From a checkpoint of a small mixture-of-experts model trained on Wikipedia.
Training: a variant of Adam for the experts, 915M tokens, 3489 steps.
Below are experts of layer 3 (counted from 0) of a mixture-of-experts language model. Rows are named router (the router's row for the expert), gate (a neuron's input weights, with its number), up (a neuron's input weights, with its number) and show model dimensions 0-31. Each number is 500 + 40 x the weight over its row's rms, rounded and kept within 0 to 999. Numbers have three digits each.
After each expert's rows: a language model's description of what the expert responds to. This comes from a sample of Wikipedia text that the model never trained on.

# expert 33
router:648533456515477483507557423468493462536517445541453542520509519508512559510428429499472513506527
gate0:491508565532517443465503502505468517454475453510492508465559468542527468487495457476543520520609
up0:502540542468563515576444541478528574470533483448512497475450465498464482519530563484482527543506
gate1:546520492561593520533515512511466520485477476563520461467480488494453474542471500507469509528471
up1:497530565451529528492476526497452479436547574470563462448463492524609523478509504556502514488471
gate2:481507521514534508485455486493464538522501497419517442503558501443531522572510520466488491444506
up2:467543475497545455487517522473560520535555495531542484422471459493486496510529549505519617482533
gate3:533473468539505476465518486501439582519492462470497501553545483536504543505503496486564527480466
up3:484517604513514544563505475514565474501490493546533551484446479472529441492502525510453494499467
gate4:459451469524453515510509461504471488491529524460512504454524561508507470506455476495497464526545
up4:481551583503500463496485503406493512497479465479500508456478425491467488514555483564540535424508
gate5:471561466506508458513546461542542508448568446523535535468490575481534520510493502543530510458545
up5:508533554545472549551480531460478506429504526508529478478529505454530574564452546497501475528472
gate6:552421456475495464535535470492470515495563569461504567625512510540482471585477502475522509528469
up6:586435442513574524490549484528439502565540506438469566502514513562466483542588498462477515493444
gate7:478454491445575396511495502513459476492465489549520515545497444483446532430507485476425474531544
up7:507539516507516546441390464441479516494527502437506431506459450491588465451450501479506500487424
Capitalized name beginnings

# expert 56
router:529542465508493449466530443536409504493527479555488552512529528514498522504427493478493552498566
gate0:519540492477454488488506455510548527399494478521504490459549469535432542449484490535462494514595
up0:479434500398587502494563515509479454462468438491469482529460495466507497489459475497507498507505
gate1:504500522458468538512515502487471499538529512483535419460538498531469526508467487456480582501526
up1:494503471542500563472513465529481489430475503453483502498529469516545489512501524509471434508544
gate2:511441503422493544554498492470505490513465524490517477536462458453508501508461426497543442494551
up2:497537560514400597522512450485576454517529476473450506504483470510466490561460507508511490585485
gate3:513472409496517581470551487505435527431521461526486545492475568477474521445510499512519471467467
up3:543519558538490447500572496529559488529483525466460448533542502467504512484487497517515532555614
gate4:512565473513515584503535493434478580475551539486438491459524484519446541554416517493498485466499
up4:509519447476576566522538454504535560439538583487540548586487469528467567480499476477510484470493
gate5:508469482499541534537506523501500525458507520429458553516539486506486527426490504495502489455382
up5:500572535517635426501504515504495493483433479439496536502500470496553553467596475438571419556512
gate6:478497525465539506397527466427489505452450443514532480494457452446507443493493468554458490475489
up6:527516465505464592521483510520509510537605499507523562457529519491450523487515516519443471516484
gate7:482444386491545503538467484512389561512543498520538517524502461504433541459481522509480462477493
up7:532464479477508532529544453546523506518495501465473536514453454491508455491482510518526545530498
Articles and determiners

# expert 55
router:559542498517447452464508408464488426470557427564487507491560477539490506500449447533508535538537
gate0:510561479459560478512497529443544495466463472491485571444547512496494548534454451535449492565582
up0:534484438504513515518488505475542522487534548521449523412478464588518509429485518553496554509516
gate1:513451441549480514510484445471545479535523542487473449496426566546494517463399499492560551521534
up1:517484486515486507435559506515479522486521528500487478530511568444636485417534525513586505474549
gate2:514478494475491457504488443465515454564546527569490505499498500520439516469508460503479552415551
up2:515499564495534472557476520569477434541497380483523455510482490512500462476521486415504512513424
gate3:528538445464470482550506474482504527509533525492465478458529511526465477496515468510458522505526
up3:486527491554492477553490465501500460500471490442596508432511468518491502514457474525505478487486
gate4:516516472470528470471545506511494479510475536519509539528473432467498474455475467567466560534521
up4:472496508469499465439455522492537425542473507446506532501487517428502467567432473508528485527567
gate5:493527496562499478469574478529490477474482519537542484424497576558483505458528501488483515483538
up5:496445519494555485496490502537475615471527506443427487529551462565552485647539552448498454462478
gate6:516491541415496459578496515480492476474515514529479505449480552520511514484467456496540462460504
up6:492499498524525485578523528526526472483374471554483502497446582427582478461452467465553529467540
gate7:554530517527577529474492478521484459445516515498447477549480586507538479463435437513462538516521
up7:497509513425525451485460494500539512484496491458495462518493443486442517446550509488438545470530
Common proper names

# expert 46
router:574505507536497510463505467474430452492529419538459513475476525542405549491432425551487546497525
gate0:544546525434474460571514497469465454476465466466539507463500513501490495550554545475459546462442
up0:486546523500483478466549492488515510523523461570467498460507451564537563498465541585536571496474
gate1:534534522479496464470595469515487410628543469570495486509444545488467515415490412517465499486505
up1:469502500512472478516485455554523552499464426484428505494647508493487463513475547470463504431470
gate2:575529477535495464372518499518460543510530488514505535467553564457487490443432469551550489435518
up2:477528480458554532606528530513533554504504552465447473508440457577459586471519564467532528506521
gate3:541470506452479513487553433518533561504503497535454511555575514592518507564506501502433436478511
up3:554405530495452423539506491519522439529544497519588468536561465467503456453523487428525528508461
gate4:520481474512536513534559465475510489506475417524465562485468596496490428417510493470499479558547
up4:495516493505437556548535516453477435550523501504437487450467488516444529545515503550510544536500
gate5:576417569453446519439468483549475571596501480521491522527550522529474572539470490532506521459503
up5:558486468463462506470496494495426562513499489511562399520498544493491532503535520458512454555533
gate6:594475455569494484495530518487490471515510442491534512578488490442528528551543476497481480518532
up6:488477470482528498585529503530430515439465482531491490482412462531527463462473584524499552476541
gate7:514470510506507492516516450571436568517531499584515496579580468515464478510507509488518469546511
up7:497484545505580464524524479566473508580501503498522531536535519507444513560490447539479474522612
Mid-word pieces, table breaks

# expert 14
router:531522434575503460454522399477442469493568448532500547515522511449558506420537483452523496521554
gate0:467507535502518480456526499524491475422531477467544443431428553482487527444503483501537506537466
up0:511464428529555504489498481448584485502430502400541529507398552509482473500536510519448533440497
gate1:554512530520517510580536492481572512491507504564473541443547549490508490489524507516545444435535
up1:483493510549480541462562486517525462499470458508492548528480528528465522501507500529478545498476
gate2:496500541491521507537450498488547513543542532457517522496518464441529526457468496575474583499468
up2:493452512522461497557426460487493541527455608487498499389471505544465494506579528477511479575544
gate3:532547512523454437546511479476511481505461502456545526512535560463499540484469475415483503533523
up3:485507414466489475465545440551487463510528551428476553512535517500575469449479484520474560546452
gate4:530534437473572490504521470542390519518527501510463507521477539510484518533497474562502511519464
up4:536535477492535554544434472465501543518513557451564485543499465528570499561569497551476467455512
gate5:520485463528544506496522454482472470426460461525510522517491534533466524497514515522485493458480
up5:528465497508491480508454529461453434514518503540511465421445447541485434508547501518443485476623
gate6:519514529525511475490554516522525492535490544476492492544540524542529540517476562517542530464566
up6:438474540441508504457512513529498525586502499551527464461543488423550480451482432545481471531457
gate7:516541485460508474491515473520458478497523475527523535509435507527504482525500508491598552553549
up7:495453498491500487563496458514513544458437557553504546506604517504488542548524469544476526471555
Word-ending letter pieces

# expert 50
router:571511484496438469478539426506462449511575468541498572432510535497509512485445463550522527530519
gate0:514559483511468449467524476459431576441588494517465451488561487587502486455521556497508554486517
up0:483605569448494525459452441439439532388484548560541507441475493540475492498441428523449502577507
gate1:495474436480440490463450475505388511559552586463527449474527522510562531528478523531511446462471
up1:515472549523527534515476494437448538524482514526427496518439540609521553528505499571433440525542
gate2:427518474570530529539462452525456598534530511442536506490522502540474465483516494503518513420415
up2:496487447494603533476434518461528473458488503495565451458541433577470518422480507505463465473504
gate3:518530556458526485482560466483451464545573506590517462546470486495489425507527534539495498470491
up3:478464426536491545490442493464521474493504502507460455494527570580480534487467481495466517491494
gate4:528462449444432533492439497489525550574456434518527557496465549522511514466507486486487518475500
up4:516498525507541534555469559499401488450503489447523519472512475521577535512486501555520521474412
gate5:468498574561523526529455464450466546524524519516513486477467554481467537459567423539489496452547
up5:484471470509503522480460502421506498502516521463583530563472496555529469526451511528380550502510
gate6:519494460499574525494567560463496502554530484507447516503503508461478516487462567519427541503486
up6:521452533503539519485541478486570495473479534495482472499519437471421571460467534462465550561560
gate7:541558381550482562501494475496513446596514550456510522419544550448448523468516444536481534477471
up7:508472512482540431526460494497466489430443483496561524532427526507566516462561491506414475560518
Nouns after articles

# expert 24
router:543535451552453497471552460396472487448512415539484540485460500518510556462479467493448526496510
gate0:585476520495509499544499461542522433537557522467491512498419461556509545483558504461497451580491
up0:512570615557515549535477466435418425482518415499543465420498468463446517502453503554559502492515
gate1:519495495428515494487514480602458533498520573518477505529495503496540554446545471514511482486469
up1:570504503486532569483456510459451423521530464464476415486529402474522581470483542512511450442462
gate2:476476559481468509522483440491471465477552481494457524467534456531494501538503497483523487533496
up2:484520461467569466628482485614486451496522420493511480420568407516503526587532489543469427469484
gate3:553523472503448499559496450464496532505486455543458437461544471481537511562540516523518535522601
up3:570501484519589491555556515525498478468503467477543503555455529430505508513460476451544555405528
gate4:511486502539554568503600478498507533480468502510455439497509572584495490462552515473502490473503
up4:559495617485448522509465494514477500520574502496428455456422549532526513554419561500545514485526
gate5:513528528495545482526501487525518544457599568453475523536498490521565521566465522431490450473504
up5:517553494472514534518505504475523427555521526469457496446544464537502525452527489497459478588526
gate6:494450543474472516533550509516567402530461553539417521545496543533457489464490517513490462440496
up6:486568551480502530454519525598523483494507469511499438469537498469495535534504475482565531490530
gate7:498602430514522475472495468466494533415553485442451508451504467516541495432529477464464538451494
up7:506535504532455533460527416427518505467486508505380521474472476495473452505466514542458513516502
Numbers in tables

# expert 12
router:589508435541470503482524400482488430512563486527480518500512505449503509491462473505492522495530
gate0:474497486499454465531529496541491453485536481488509421514424546521516445500509446577560491484437
up0:476515512435479512491533528534505478479535511499519518538485435544560498546473479461476491489530
gate1:515506539578515514491527508541486522498528500531522507442514465504473511527515470472555528480473
up1:494584491541517488576465517452434544392539468503519558465471513509507516547432530495554476508466
gate2:459500419500488510502565443515514536488559515483527561507492464502508532484528515471469526517509
up2:505493478457459557461565480518461605467525452547472533403452542520559525578464496503522489482462
gate3:500462493454534485454490533532441576493472471575523509502487473480473413491541536485399483538498
up3:489461470485510433451429495528496447499557518538505502449514498526559481483507500518509509425541
gate4:517437511538474501462531470553522555591498528523539494483611481459523418498472502454521503543534
up4:539510421473445461482519411531503524502556505518470536579464494496465532471502491506514471546516
gate5:465499519486482452555518472511434441510408487527503494465578488493508492515457495518515496449516
up5:436500448550494444480518520554454476411544502514413495559517495476498493537495518507511447486502
gate6:480442508552510481492427543483470445500434476511548437532460569465463529493513547532473559515564
up6:506467365456476505444424530507489478425529605555503541450423601523549467453468477500530374486445
gate7:531524516507471490540520527525462405534531506486508498519521527494505497549445482563532563463499
up7:546467443417527480518538493493447455488517530504474456519568523508487503540555484517460526456513
Proper-name word pieces

# expert 38
router:542509445482462524471529435494444529534573464566483532544479537479526508530436461510506505535538
gate0:529522490458441581484510497457538559521420527486520576458482577459468525526483447536489471470508
up0:510545508493582514495476517528505427573493479533470442546484444503486527462534466525478597536489
gate1:579507500478503487544472537486493455502552550570468448546509506517461551450505488433452509480478
up1:469542464519494494455499502496541494470459526491511487417513512447524518491498479441469516525498
gate2:530472455471454488473535437484500458521479470601510565481498476483490506474523435529613557429466
up2:512490524486476578435508514494486457495519418477581533517472489470491427458491505537503507503481
gate3:506423520505495452501554463474472428572534426512511460499475463577551470547473546506510495506593
up3:440500445502492447516483484552507514479547493511593466589503508505529488462541532496464445459517
gate4:537447511478504475493448488534480446520419515501502515561451487475482518454453499456485556539484
up4:515472485425405477487476499486506458500502510560543527547515520552534515458467459482452512527420
gate5:512494453499547525402464547482457532532565484535523484565482517454511515491542469502527500522467
up5:513535428529523530454464492538534521513539435391517454553535516495559540527480491475562488558429
gate6:485485444467514501503479517512488478509505536484509507483436550522450494490460464428489422495595
up6:492513499504540542473462478511572469537516486493568537491523448647570536447516530517436537454432
gate7:545493466507549476491503522511518558474482436456508517538443509527501492459531502561493559461541
up7:460523570552502501441476550536550486567539524499575496504545495453460545475517469500521566526506
Biography and nationality words

# expert 0
router:553537451556495504492552499473429430462507427567486497464479526497506579482464478531502513529547
gate0:520443508422413423488514485489527481434510508510528485471559533565540496462427534476502486503442
up0:498476530481558496486501492484475406479462483493580451393510451485542447603494483459453494490481
gate1:528515502513413552472481492457556586523573461513555488453475464491496480494482486443486551540477
up1:544495452557500550512514514563568467448472527454492525517493504488555517583504553457488497526529
gate2:483462542460466477587523539526443504523528504494502498503453532497500506412472465508464477443510
up2:488562529466448416478574477505550482496578611489535512537553480564478492486538509479454550487545
gate3:493505546453459488478519478444548522454501507481470429533537437534507470501465515470509598509483
up3:500521427594480485466485494493488491533431490510537484435476565455500475503541514471483398513568
gate4:571539523509532381461562485491446494486525454480503473482487427507480521467519507516397494517565
up4:477436517560540579436541471499484406590494528552512483502449565529507544472533500427451507555462
gate5:499589435493540477562470460485442460444519487488457510475508434544455495535497471568453484450577
up5:532559491498490495465484484463534507497478518598464551404499476406419519519469423540522525480520
gate6:490483474446546453444498505495510496537508449512457426440498491455566548552442510516498468489485
up6:481501490472478475516485501481483436496526486483477494537542553483569464420473489508573482482501
gate7:472440487433421490525476499475570485505488529477493489517445481543513502488507502482505603467508
up7:512533481485463532514508513475524461429494494498495504564453513561465460471481491409602495482528
Math and citation brackets

# expert 34
router:505484519578521523468548483472446496479564461559477547485502535449548528488429492551462540563503
gate0:515471476497433503528514535557443443513596511501465501602534539428516490460501520500540448483500
up0:465472456488452553521468541505448512530581503526480553495485498428449560526482482502548463453446
gate1:542533454474461483470575430524599467500504500514470525515490528474483497483405472463463530507574
up1:503521393458502480475491507521520459512515520447534522521500413490492464517457512526378495528538
gate2:492493467498504588502516436590492552526500526519486561502553487532511523529547496501452532460523
up2:528471548485515610508495422497531613514546528545512518510473459465493477432494520527514459443585
gate3:525455441574491464514493508468529469491508472477478488587559567470482568517510457504483466487488
up3:489471516565510477461465499543458504479495475500448592504534411508492506568530518503486486470450
gate4:497553478481482547568441494470491538471513530432497507513560400543484516475544559496515533442517
up4:487482512471572517505520485496489549534501581505517503523501520443563493557547524482520458450494
gate5:493483488496475462452465480501541477536426454471547440517470518478479494452495481466409505538522
up5:511570537511528460496570491442449571456493499534536488535522507515491445496566517501492484440509
gate6:500461535490438569499536495475401536510487445418450504461470472515459495542536535531482529519435
up6:480507482501526501450581523446458503509463456447443454471498521488482460429550506518506520456489
gate7:482561513502472475532534491574437462545577432575505545447451533462533492544492510506546521477487
up7:496489491476469475506558515528519527505533565471520552514503549481494444501502532513498538493537
Table and list delimiters

# expert 42
router:534544493515487525520504411504493477555519455539499541495548502446493540471458434553502502536604
gate0:468440507530474509451519491505479457507472508566559541505496562433471477474512507528503448445482
up0:481431466549394513522440519554494494478537519488508435586593499486441549499572576533535543515538
gate1:527569529435520515465510477506585563548528529513523517568533501494451498456533373546511523405545
up1:459426478583448523507485514493436523456531507450419429456490459501483505521488585461487505480487
gate2:513522537513525531511513456512548506503508463459446517512525533434462508469422448598432548425488
up2:555491454552521516530406471449512526467534473458465518464541516451489482585575511434458550455487
gate3:451533469519542473474499376475538498492481520506546501526580433437461469486470513538460461503555
up3:528441509469509495531485585460479563497493517495568510482498455516580555533525510483377517386504
gate4:520452443469560515506475501551495494587481430491454473511451488469565536468525479526511475498528
up4:507470473477559521436448509496491438533501484532511466518445459486650500527512506531506532488490
gate5:494483435462481524580524514508570492561444520538510473428489458453510512489486501462491469493559
up5:514485485531491559472509525457531516540511510558432542541486588435448533490471414495598500469498
gate6:514508487491443481419442475495469523460477505430448552517435543492504419466432483580495491417515
up6:508489570486501475547496544388504518524516552395554475438484544502509519438478521480556447525509
gate7:471569519522461450464542485492498543503491543529432417502527486500512529514467511577473537482505
up7:473548573468555540450537480549484478497494549509489587461532503585501480439438450555551455473418
Topical content nouns

# expert 63
router:593503509545469528457570419475463534471547434556449506469481516470562562480445465507500534537516
gate0:519523529536534428537572494538446482457434473487550500453561538595493496550529503474530517480518
up0:528560452512455505521467522533502474536458518447526529528478520517483473583468438485493460480438
gate1:525555478532539496541526488524442460489566470532583480495512527451552486470483475482573554496487
up1:524565485512478511484484451504496493518535457459486484597522543573541416501488555498503437529461
gate2:531520485440510558463499481492484530444522511449495513499445523572434565484582488429503506525461
up2:527436451484528513511474527527527506453496516465499596527418528527477533472556517493541470477425
gate3:518499496502549438511477456492544500559500468541497504467621443545496468461450512498522455503557
up3:454484592507511479501441491554456543479498521510526553475506458569521504540475519492575490478477
gate4:494504458432487477511467513528512518478505551517542511491444572507493493517486493592565464480517
up4:495476546503523443491515497516500547490521558495477515506529565560547547582491544481598434528455
gate5:442536522548462459491472524565466440452455522511521497511542511469511473467494522482498549495620
up5:509518496496539524409505519498497595401484506503513543511497463520420435595471532498494440509404
gate6:518471494544535540485517513481478487450445554504436535538432536463515561471559529528521495482483
up6:486529494411501512531531476514459539596529486423467485433519524507578517447542549507469515500457
gate7:509496462583515513461462500514517481387399545523529541520441544531467536503482486555513519484472
up7:490509472501572489561546540537439505555514452473472457437440475465454510554522459489509493506503
Mid-word foreign syllables

# expert 15
router:584547529482488521499510490453451452515576461495504541482469544431501507445464439560488539506519
gate0:504518462439518454511447526564478452518554506500507439570497435527434473434478463472466487523503
up0:434372471523534526590514479501541548440476503526517488495499473548496440486563590504534532549434
gate1:524447559481548497471467467487446528517472495479411512516495521526469528543469516485520529494454
up1:511480475466533491481487489516395513507500487525512491468607413519431518515440480512454452571492
gate2:593561554521460431448514506514437501504544484528465502454465458484500513453544482474464543513534
up2:546558506485533496493540513508503460562540496463456514474495526490543473500511484494532526524527
gate3:530521474514580555490561437487446467529477500499456514483476518462434533456526530490475528496472
up3:541417542447509442505464482490465535455465483489497508455448564523523525462474548520487515473499
gate4:541528550440474487495574516554470514553531530450492457570424467426516501461520485543504498535448
up4:502449456498555466473500546381545499479475475452515521486602462477481488536463517507548493478490
gate5:519498446481492540560464441534459415447476501477509499468558534555494526526440511464619480493542
up5:469457467518505532493469457501471514469445444505491435448462488526483552484524516465537459520462
gate6:542557510432523572488500489434496443488490548439511481525406528459489472563556484463480483531537
up6:538514468511554511481526519457491440542447482508468493494499520508486517515498592501548523511527
gate7:495527494521521534464521474488514515467461461480462531526526439523520439513424586524516494528486
up7:498534510566488506511491470583490526527506517522497461471503552488474541466518450543464502489431
Heading and title words

# expert 44
router:529543517503487487456527456488447461493560448576519505484518514462483523531474458529475544576603
gate0:449531553531536472520479511492484493449508573455512588426540477456521498530495553457431570561584
up0:526564528454478458465482485520609539536474507489569496519513495524546475505499513478441443510619
gate1:487480484507511459469548446571462465434492498501505533451497449533481476535430468604531609505560
up1:477446506521435559530437523420520485453488453460506583552508519497464508467429451482579467464461
gate2:492496469468490493487491508506456547473486522518572505484460571427491492567511445500422520535524
up2:494525400527494584545504542491478420477514455428485530623460605514480449518478524522529504498523
gate3:559490446514497508528530542457467464542580514527503437520546504528424526470514485577481533522520
up3:514519438576509533486458491477408477510519503503552477444437537497539503442489480517548470473424
gate4:514487442469498474442490455471459538455474417525496478489565450574498531500519518480481482475491
up4:494507512464471440477485529478468506512559443566525442481446479527401486487503508499536505485464
gate5:494493467489554504506535444491466469512495561553433533545505472517470596502486468511531484511532
up5:481508421484488518540501531429577551518471509415502572507482489524527474549465445461442572449502
gate6:491521400537473499473572512511472491565508461498530521566516527469529506525457491469533551474510
up6:466458540491553534539469479502520497486469517529510536563511541462526529457485481538487447466493
gate7:469537422437527492438471487546518470575483478494488576530487519497454472507538546538504509528508
up7:506524492442585447463545536469479574514498480456478498429471535463510474552506485534565489432449
Location and time prepositions

# expert 49
router:520476503542483553501543413443507512487597427573512613526463518487520541510456411480489506536553
gate0:520490407561502430599457492500465466528499508475473558478509490429551536502439502517488503439515
up0:479466447510462531499510488509505515464584500497572549539512480535523484505473474510493501490469
gate1:551467420566526392477496522550479474436494471496507569545525571453475535464477501524506498529520
up1:497544511505503553446500450471459483528429536485550383501489427501556494520544482506496543360546
gate2:517578542485526559519497414503536490526524542509481534510523608556493511490464477510511529479472
up2:520535493449486586473520480463503512512526459431472424503437523563490576436469531455581532587507
gate3:516472529517504478495444495450463513457570521461517463472483451476545494412428537536458501474490
up3:498450499526473479552486482436472524544510483480497447536469505453569432558511550519453489514514
gate4:524531502500412487455551463471504503467534528510507538508577496440494540487535525451376510468489
up4:446507568448515533421461491572486499586487484521507501512546502543415484510474522543590476433464
gate5:484529506565441523540471497477489535539500458487519497427538468489529548511535530557494514528547
up5:496489512496460454434487508516507479513418534418513512542452518502491488491501488504503515498522
gate6:495545517482602521501570502497542464460552600520544513507433482511544533525557471460436507473525
up6:526541527571468508494612498462445468492454499585494439525487554518478501490537514489441542486469
gate7:495550470466542483462549456485480499507472436529510422475508477525512445561561484493527469500517
up7:495555489495478455524507553491508448484480541468437485528457520475487443532499572520533530446484
Of and the

# expert 4
router:610502473511454515441522413441498537502582459556457490501460543432541543503458511485517545516503
gate0:547530501493474453539501476476507525476498520469474443471387562507542530452547483540552616445522
up0:480505547507465515469506564512486532477516486448524552513525405500490424519530511465531479530452
gate1:504440500462582473457467505456524466470514461485568481484437470511468543506522512517531440474496
up1:487427562508490453457478475538522498465530450567520492509536498499479484482524536543536478510516
gate2:553570520479496433550523521468493579518474430457527496627484554505539457376524479531507507536480
up2:452443526505482517436537508492500465495478543503467542484543478549526506501513462495504452512465
gate3:604519493514473468506548477491502567504491553460457505442429539517562469495497459510489473507454
up3:433525503522551492446540529497500486456493516457464532491534508485519475503467487491429516501473
gate4:503504505531524500469459492544482540447476557516462503621515479464471484585522499465498463525546
up4:505521469492508552536444567531519446540517458516490531413485479523510583510438480500501517477502
gate5:466527480484499482514536456588526445406524503474515533515423545519505471548496522541540516449573
up5:525513555569501504522465556545525462475453539518543467500440400528461554493507531512468542475495
gate6:494503498408496493404475542513486488502532546533495489500543552451476487526537492511532541534458
up6:515479531500502496491467528476418513495356516544493536442490392470579476511545539543485504475516
gate7:520442476562522465515499487451477428577526466621498474525511492498505448447523490563437505450488
up7:511512516457489473490486522463532474485539466412530524543503494671490469508549532489476467449491
Non-English name syllables

# expert 1
router:661532449525490497469554446478502457531519447545467529505503526483551531512418435493473490513520
gate0:502535505547472487496500501545471449538509460468463529465495498469569468566490438650551527568467
up0:476499565537464485448498452542451455548525480635502477571478433555556443479469477646477543489519
gate1:585499459481545406532511516484477497536519502580474471512476440497457486461475516475472540492581
up1:516494498480508535486571513528486512531462511540542516524498585429529495428514426550497465516475
gate2:492435434484428534527512516427546475532507405448456459558480512470500455524498508540501526547553
up2:514506558509537458546512467522445363451486463477486493407570425509536499480480483442504526483459
gate3:545460533513508471437505476502501510513597518526472439500464466518554547534516551515430448491570
up3:544520525512501515492470534499438515498502503535492532500473530529488413542513585499507494560485
gate4:472439417513426534553471483498512591491562429518509490455520487589472486457544581583449473524544
up4:503536490451525460489538491441433454495478499488536506476465523469512555467512547492461577450478
gate5:551428480458511511509490431484542561475478468459590536532494547527467544541472484532528472561535
up5:461533508539509402570516514467492529501529480559473483508459484438495514476505488504459465433511
gate6:542550488487416561486511463491503573448552542498474538539491487502516475618459482512563526510507
up6:491502477542444544482494475512542497505476479495494581479501560492462504494438446520525399526463
gate7:522497530500602500535543508540491514537446392468554515513429539534510538477452426457561482476531
up7:498515505414507484553539481470471473460467505564498488528503520539558450492586515478480552428454
Name-initial word pieces

# expert 27
router:544499507521448515498512382496485482491543448528441535480485567455518523465432431522506570551478
gate0:510476492449497515578547475439456479443488478440491384494506515440504478515473459413541496576479
up0:485452540568488555464477496509541490487523485528551482534551508455505526539492562488516469527518
gate1:503517527516410486529564461548481483468505457441475520508525461422523476523521524505560491515499
up1:478514473457450515510456586467472479473549473524553443514480536544445493482451498494553511560520
gate2:479550537486567502487459502469480512494490457508563475502529517427593482419485438486500501538529
up2:500465516537525500540471485480527469496493504499454445468519514548428519506491440505471570499504
gate3:516551445542490465503545437473511519470530504467472589541534538493456496526497559432382488426536
up3:476503511426488548509445528456544443534470509616532441496464468449453517495548486539586512546547
gate4:523542453450491525524529446507462433471492503466494471538558569547400433486511474478553497578476
up4:508570522489535432530464503457509498495455532513436457557502429521498483538477539481477533485515
gate5:518511572471477527560543522426509476553507493511430518502543454472513435505493450529525508488489
up5:498521518431490503503463477459545412546518424515539488521509458516449498623505425507458551512518
gate6:510469590515515474542514546476453544478512532521487488497505549608570474522508485485453535515466
up6:465536455525517450495469433560496475468432501549556524441539461489485536499468544562484554527561
gate7:522537549551563449514511443485475468537505487510459469424533449502542503470535508531516522528444
up7:505491554492513512544536519519444477503510542482456505514562475560485480539525479545438589498503
Named-entity head nouns

# expert 43
router:539534474491480518452487460448481441463559425547461550490531538503482580511451448524475530545507
gate0:514493449500538462578552458475431482449519521506447525424461536535517505514462472527519505464458
up0:516609506414518513505476476439490493467474560456423536529547554522501464527532471504590536538499
gate1:478543510435532524454505481445493544467476505535541484487486559455486487516469530541450484511562
up1:486563488506486576432528526473494500464509511473530511431510545446550460416532485484406555536483
gate2:581491437491566495497536523493462493527518486471403530510567492449500501491482484519545498478441
up2:467530529496485481529504475527514459523513567471509493485526464610410455525504528442525513471502
gate3:521488571475563467407539477516452431520391466541484511496477509404460520491481428484527534504523
up3:509511544562460567497475475477511592495578481452528458560462461578526460608516568493474564531510
gate4:511519519489511505476459486523455472504536427639526446460549489502501522497521583518516457506524
up4:476537483509496572461495539457486514493569505493484474496521481429533420485480479492450501453490
gate5:508545518516559436500502501471563536537530566494547520521510441512565528472492504543444528540465
up5:519558526488535502548461527496501447529515474493461523449431539489500591463511494458440439462448
gate6:566503483480470454506485495483496455502459570487525504545534436441478543456518493487416551460526
up6:547492465455498540597464492500454503455469552521546483510496524539449506550501467506430534513502
gate7:523435548486504541534504502559491543482536512465467564507460508473476491501504518506562549524477
up7:544571489547499499469479493463460497469502612495492469470505458553558522372477464447506534558524
Hyphens, dashes, as